Weights of a small mixture-of-experts language model, trained from scratch on English Wikipedia: a softmax router.
Below are experts of layer 3 (counted from 0) of a mixture-of-experts language model. Rows are named router (the router's row for the expert), gate (a neuron's input weights, with its number), up (a neuron's input weights, with its number) and show model dimensions 0-127. Each number is 128 + 24 x the weight over its row's rms, rounded and kept within 0 to 255. Numbers have three digits each.
After each expert's rows: a language model's description of what the expert responds to. This comes from a sample of Wikipedia text that the model never trained on.

# expert 55
router:152095155123102112098117078134084093159115160114134110144135149096147103154107150158138142114165150104127129155076140120146118144125082153155094131138138113145128165101136127101098140164143129151146096110131138090106094171104109148146097138147110148087160154143133124085122145097156160126152167153132106139153087149125085171116144122101144118138096109166104150153103135146111135144102
gate0:093116164111132097102162117125130111108063127097122107127133121182148111166090122122122121105141155116117140119118143133135157091129159143107156144085120148139137128129094146093107132155144104111128118137157107130101123170194124107181145108131137122139180128104087131084082135120133135137144126149124113123123121187054115109097124120172097105120092138132127125134132144150132103129109
up0:109131126119150108139155119118154129115079133129141118120137104109116124144102143121142118142142145122138119105139155125134161103123097150121163087096122154102104147134102136108170118130103087145179129131148127105134079151166114122154114102134128105170130156115120099090093102124143171168137128106149085134065083188094095131123130146138119158114095119163148173115096086124174122121137
gate1:130099167139161124154142131123096114149108115127104138101118101135153116124107152150142133121154135109135132138111133089125144168102155132130145125141124154171091179117155122093135171143106106125116101082112134118113093191136131146177128080165132141150162164142155127094154142143164119158105116171138140166087129159129102121105124117136144108132148068173109158122101099108143102111148
up1:132153103127099158084142097117115128116122116119174121188125157090126161152132081135129137124094158128112147136131141164151087116109115149097145130164125107137132108113135132144138130131138123171140141130130121134145131071081096143114100156118129147105099120103113094142111135108074153075146154100121127105159129088105162156165095119131148116144085134120132125163131153168108168169094
gate2:149131155112123111085121110139116117102136164140109145130151119119144138135111198105123112128125077134107119154117137098138143128181118158153138123110107169136131136099122144124066116185173120140118133126105100113137083149147110165153094140132121132129174141149100146088106117117122099167118142105116146117136076112105104187092140124128132115116135118184098103116129135129087117168128
up2:127125119122114136152163128137136131181140071105171110106134132123135117140139091149158145150078116133149139111164142171133079114103186112125142116156138095129136139107131123155172160088108137127133093107143134096144142116104124137089156104144113118115150141128132129152125149130168130115104153150151136128124185117092179048140134121144095121169138129100151111166104129117115120100131
Openers and first pieces

# expert 3
router:155085137120090101110147111146090095145120162123135121132117187080169145186122154129144163127166120094144146143108145120145093147107118128144111142143152139152136154096161146093094162180136119126154109105117120105111096143115112119166116171137112125105135158127150121109139162107124146102131143112096078151146102130097113178141147133100145117162091113137126135127121142138102149159085
gate0:127113098120121130106133124108134151134183084143123104113104193111145162103123105093106175109177104140106094137095177124112115123164111143136118157103147151151105154138132165075134184133148107102116138116135149145111123092150109099177119179116119159122138116134117110124128153122147114113148144130091104142145123128093178159142121101149110121114132114105169108129100140113135168144113
up0:166109128161117122121051110121136124091101168130124122112156166113075062118122163124139162104103145116149144092131122114182120153153110130130115105115132119104111148128132119129148095095142150116130141105128120165099115154118137151099151121128114125177096123104110154087115102166100155204117124142117140123148130148140118148094099177134129112108122101145094154129135119108155146129123
gate1:097116130138132153096091137136133089112157096111149140129107150081113113149141123104150143122137093119150123102095120132139126147100166079092106139088124118168153125135106146140079156164140130110135139088137170140155098130093130100125141167126124135110105137199142131118137174130156091129095081113118093140130133178137151179123100145119124115100114139095132110130081133114106133156106
up1:155125139157159082154165106098148124123131142124109109128130108102138155123182107122120126091129195141159098136088124137111136136135132091130157135113179128095130139149145135110139118142150161129137125109127128050122122116119121078134126107102127142084131098090098113158111138109133113111116109181120128123116122162118161117108076134133169144094152134123089144138130127163130151111063
gate2:095107144117125127103137093131171074107147136090167111130165162137129139131122116110120142170119109099119179186111148108140113148126158144129086123157145122084129119135115126139075099143119121120081150137100110115149125144146110149143140147104136103097139136145165134145159160109183122080167138131133148118123113094120121153150188115134156111136131108086146103097104121129171136154137
up2:155124147144130100132098118132128149120100147155121135113101114110141138134088175118143104075149153132134094122126100097149139098101132127138165090095146121164139137107076113112154154129140107146152125129122135191146149121114122142112097130150119151133160144134114131126077098129120141193136142152167109164107108124119156140064117124120134105171099141177135133168112167138121174158138
Word-final pieces after capitals

# expert 31
router:128104162114106129121120102141112119170136126103152097167118163104144141169092149150154148098137122116166152136120155121174076123104117148155154094177144077158125149091162142101118146163152115140144088109111118106107137130136098164179110157164088160111156153129112112106122142120147140117150150171111102149142119127117136129101140148113120117173112095155101138126104153133111145164102
gate0:148090132089158145115138170149145126096166116123116079050096144093117143129093133123149105126120119129169147119133106155151074161128149140129103136105134108207092148092132148117108100138123103170098122124153139135135141141123116124137129135147118139115109134118090125128122136139118162110173119125161134106117140187155138098133091125143114108149111140124132106126129174103167110145171
up0:168133114140146171175127171152110151129114104145087094084145120117115134139137176146121154139089106123114152122093144111147125139133166180147164163104163115139174145111121151114134132115157109124129110123086193096106067132100128145122145160128142176146109131143140099105100141106105126113104098082146095138132129117135109120124145151156151131138097142093131148133121151104156121112150
gate1:130149160111105163096123132141144158103115151143139116168170116142148134134088152129150142101148098114136154140109111129190119137093147124126121075127110128133111138145140130130129147157137095149106079130125126123138108155101094163162090155121142135135114140091136091119077149165147145120172120159154094117154110132117158146131120143176135131151111109186089180119128154172120114128174
up1:136103089150138114107127116100107117141141111103105113120111137123141116072135123134108137122091163132119127140151152154067157182164134109155154203134132150131138113111099128117130126114138170124143163117103127154079171124128155134068147134134144120111153107118124178110186121115104108124106132118131153126138125121141072119113125124079125143089137134074114094128109118110134116155102
gate2:105111173099124131118112101100129116105134105097121098102123094137157114097142130161116145088153149128129157132126136164113084120114124158155144162109134091113108120135134184114160113137192171109139117119134110100100105151075133109174109147124100125133125123137152151117075148140103105136136151186146148152098090151134112126123143165102144118117138098166119125137124096116082155127087
up2:109128114122138137138130147107131115121145133103131117088118095148127103159083179123110112100149138143184183133114128072117121085105146122136149143085110107127171130114110132133143126089166115053140132114109117143120145140112139096129137147124139151185121082159126160136110113134108089140127134187137133134126107119187129104119101168146167111154109092122107107112134151137143122118154
Word endings after stems

# expert 17
router:142079149096109093099124108183118117145131126117142117150111154094150150161121143141126146119161102104143133149107143108150098143104099158161154128152134111141107159077178110095102156161130111135126099096095112092113108130111097142149087184161103145111149148153124135106137154099140137079130152137095087144153125117094138143124135095106162125139118106147090142127117142132134152152081
gate0:159126103111144132140123126177125129142136133142141143135088136127135159176122147187081197138166131131160134146120115129119134098113141148125161144129139154109138158102153104098100118101153085155106073109090142128164071126125114136143149131128130157111149140163132133111117120099139125078109134145130098131127147107105128130110136136161184124167114065131136137149107119158168146129098
up0:114110120100137124143141095147092138139139129103131150095139130133155118129134117103168093114119089141080111124130108099112103105166175127127163098129138107132134116126098094151139163120094187145100156098149119099097138132187129110112111123176106064130130154083145117124119137164099125176156106123160114169159124082134141141106146140090108113110109141125110125167133156119096121126130
gate1:132114132127134173150150090147144124141115101090090125120108138107111128117126140136155135155130136133131103147091142181101125146109087141133119129154143131113132152138138136141075162137128132132104104142131102048132129130142139152118107154124077134152128131150127066118148163155052029138127137146116132099112113146088144149148128148135115118122116145139128104149111148114125096156136
up1:096120128114130104138152092135133154118147118107098118076132120118115152126191132115146112150148119147150132137091154180131136101099127184065121125115093098167097140124104135131077174148117160102088177106120136141154136118126148128131147133135123100133154114095141139104135171133117104176112112151125133138153160154147166131156134157125102093135120147117166109119116109071124104134126
gate2:139061132085108083114164149159126122108109079080170118147201129135128132110084108142130151123087130092140095146097124076166133142142129170138133153123103143115134125122151127104105124143136123143150141104138068118150148099164137102124088124118142167128133146126108157132161131129157102123163119142119109133151162119106140145131118142135171116111130112163116124103143132120182128145117
up2:136122115096114162111097152124123142157128124120094124157150096106144134140155121124182136135145123130116133132147100157139105145156142132090143110137132136163195127129109150116184144157123085087092123109115158146164155129091146138157158124102139153075102162137120179131119140132149096124164175095140161141101143142127147149076150112122121158147133091115124092126122137098126130139077
Word endings mid-sentence

# expert 10
router:154090146089099124116136094126113114175114136123139112164129171115158155171130146142135150116141143095174128159100140155145124139114104172162123131158142107147129151088156146085087148145148127113136085111084152092118096141100111172158116154150099131101168147138142137112112169078129132083162157159108101135147124138106108148115137095120134110139125111154110119140098140136122149155097
gate0:109116145139143153151131126109089136130084106099097087137101161112089177106167148150155121118136131099144129143123128141124127154101132151127163118130144115114139131092107117130108187122080140067120103127111158090149090119103137183166125106137099133145141099142151140100150152159101118123103122129127126142145117099177128161064129104152125128113123115138124152170107133135067150119123
up0:087111095149128156115125130143147115140114148137177148158110118134144097138106128132121140162110118133096162120155129080128117116156112123140127130130110120149113136139116145104120109143131152150135200106155145119119179175135123103076123159136157095070133125106059135132125128109166113113147125152127164115154132118168138138147078105182162126118123167074144142113143102125141112094116
gate1:185080129128112141103150130119165149108117083119118123109111125123109126176097116115142141130144111111132111162132124171137160114133146133174111119117112160092124121079110134092137128132139124168185118141109101061112119131155132144114141094124111124107117099146134099092149159123131106157151180161133149161123135139130117160072131076118123139132151101107151103150103173094145120134141
up1:081115202104097136098126077096140140175056117140109124206161140115136135127136120122138147105117126122125130129147115120128141135138099120175116106132154107134104108112119099099163138130157169089131105111129107090093145131166113129121133077138122125157126091152122150121164110141171092162106172125118154123122140115102124135098101132115112133123139097131130124151135156124097117138131
gate2:126131161098136149098214104128130143127126169130075138110116102136175149154137147164140111092174135118154131148130134126108142194154143119099159141140133106120171130126129141106100127127164117132115122135124139145128129119128097175135123093125103097120158122143189126164144135102122086146122102152148130153151110103109109158118159121125152088147102116117098119191096128120127133143144
up2:105094128158129101144060171113114084117143102107198126144121132101096109129123144077137135129088129132087123121126080145195116064118127099112132123130111142142086124135105120159135169136080135096153126129126090128138134140106160096129131135138127140116113132091099102124121135127147154080154128109091164120114122124157102125147132154125100172134127121110154134116155107139132130111124
Table pipes, too's o

# expert 23
router:145109128127105126117151118184099096141138166114163114104102133094159151160114171148149141126152145093124133158096150141148094137134137150154120136149152097184109172102145137103080151184124082147140110103112121084098107147112112144172113161168105155132146148119132173092130156112152148112139126131121107154148105155116116149156134121123136105137096100163109155140121144129115148161115
gate0:137148156126127092125080130174091093151148143093114172156130107122167092147154123115126136118088104113133105170127133134139132137148126133145109101123172174178117120104175105116097153179130107131138144101138109131111124130076137113152114179119103124146136113143107155080115134156142095137134123181127113171126089125138105145159128111104145099132089124159100116169118138128111149132151
up0:134157153099111108119096131157096106133154131084094154164142103114170111132176100143124122139120131119124122177131155151148126128149160122157093105131162130192079132129181102187120086150120107124135126131102137098112124088077139124171091147132127097134097127168142129126104140132167157117096084159108115133111128121122123103171108110103122133134123134125115144149142147153122155116143
gate1:124131151136134104130118133171152085097104169145121121087136118153144142173161110125134127146097105099133160096115143143130097135134137168130098077125143074179139150104121154128107137133068138126126125109148147093117161116109119094170137133161105093144117137105112103124192162138124095132133103131052120151154143151090113116166120089162122144126132131128123118126145151116142140132123
up1:188139122149133139121092114107125192123153104131098135151121132114124118095134112113163114071097071147110146140107105091136111155089117162133110152146134106097098119135102131159163149129131120130175142141170077141121124121083127147130131100077137141153138122146094162146147140135140156137144110160098106076139159152141137118139105169096148115124142140132108103142092113140154108114104
gate2:089105138138135127155148122110156093113125093149103107121148144120164132117139173121098130101151095115115134158116118137123085116169111144121126155143162130194119123096152158121122112182175146070102114150138099134130154174115154131103086133166120119114167142133088139139101129152128091105166122139125142129171100094129098150139100135115105129084115148114081137108113143142161117130121
up2:103147178124140139129140132149158133139111140093159134140127117124145113166140106135066131127153190143119118161112153134159101142103152167095096118107141124127079094177131126154153134166108157123131122128145094105158104119110130156182120154137121123115114121121112117134097171087125119134125097076138131164135132157107111114189150112148149113148121133112144142140115095087110138068119
Name pieces in tables

# expert 13
router:129089171100105148110141097150097098186135141108160118157111158082157131162099141153155163104143121113174130142106147121134082128092107155156126113161141092138138158068169136103113139160160124144150085112116150091120123166114101133160097149158099147100148151133122133118118150097106143122163141162105094152142121129089109124123146130107123113157113123156104137120121146128112146149115
gate5:117127202107108121127163115138101116159134125133108111131144130164135120168125123107056149082126159126109104151131134091139095115172168072122146168120144108135091133145137134142131164130135105122132107102163165098121094144151103150108129175165119159125146110158097136113079139121093101154150154140129109160152117139129098113097113128103123132160110099156114137140114131123117088119103
up5:145164138131123136159101127133139104088117110155123147131119119162121113153134094131076118111096163144107120126159098079095077108116195079146170170122162121136104113099104112130111131109116130116127108131159162123105129124159126111090150189135141160126105103144113165135127141120101096143138148117102106105114127141144138103088100104134113129106140165115170130125144089134114070122109
gate6:089111140111123103111118123118131149105124146074089132137121116160148103119105166102145125084103133101110140143137161124132103136092141167146116134147140098152128143094177112100115138160121145145104116118151145158112142166120098124129144113118190145172117120166097100122135134134129133109158139106126110137169099160115074106140125177099157101192083104104087161122136123145141117133114
up6:132126130115123077097163116079171156095138130115136131107094107166136162109132151068162121060099146115139123139150117124142148125129088148130154137165089113137088126116156100109150145164151157130132162126113138101114146142083110118131128129122127137167139144119095135172104132131174096161145113127129145128160131151097097093130161174144117147152123131141120131119120061122134126132153
gate7:124136159116125130143124129113113129202141110102172113166155146146148081155157112121103139113141110141141157127144135055121127135141145109133176088137124148112096132126144114106133154095151175118103099120146183144152081136138103137119139099164085132133180146132137097130105135100138162131172133147103089126108133098128109134115177144127151134119127127121146133156096118122100077146137
up7:148130134134113125100178089114104140157143073120128122161093139133143129169142156141123096114149118111081168084154149139139120156167157113159119107131127105129114124114098134132148157140182095144151146101151112130135147147109163123152157142136106185129157141142093141193135113104102168166147166123125158126104118126138095102144128150115132096129146108078124105115134142153114115093153
Final word pieces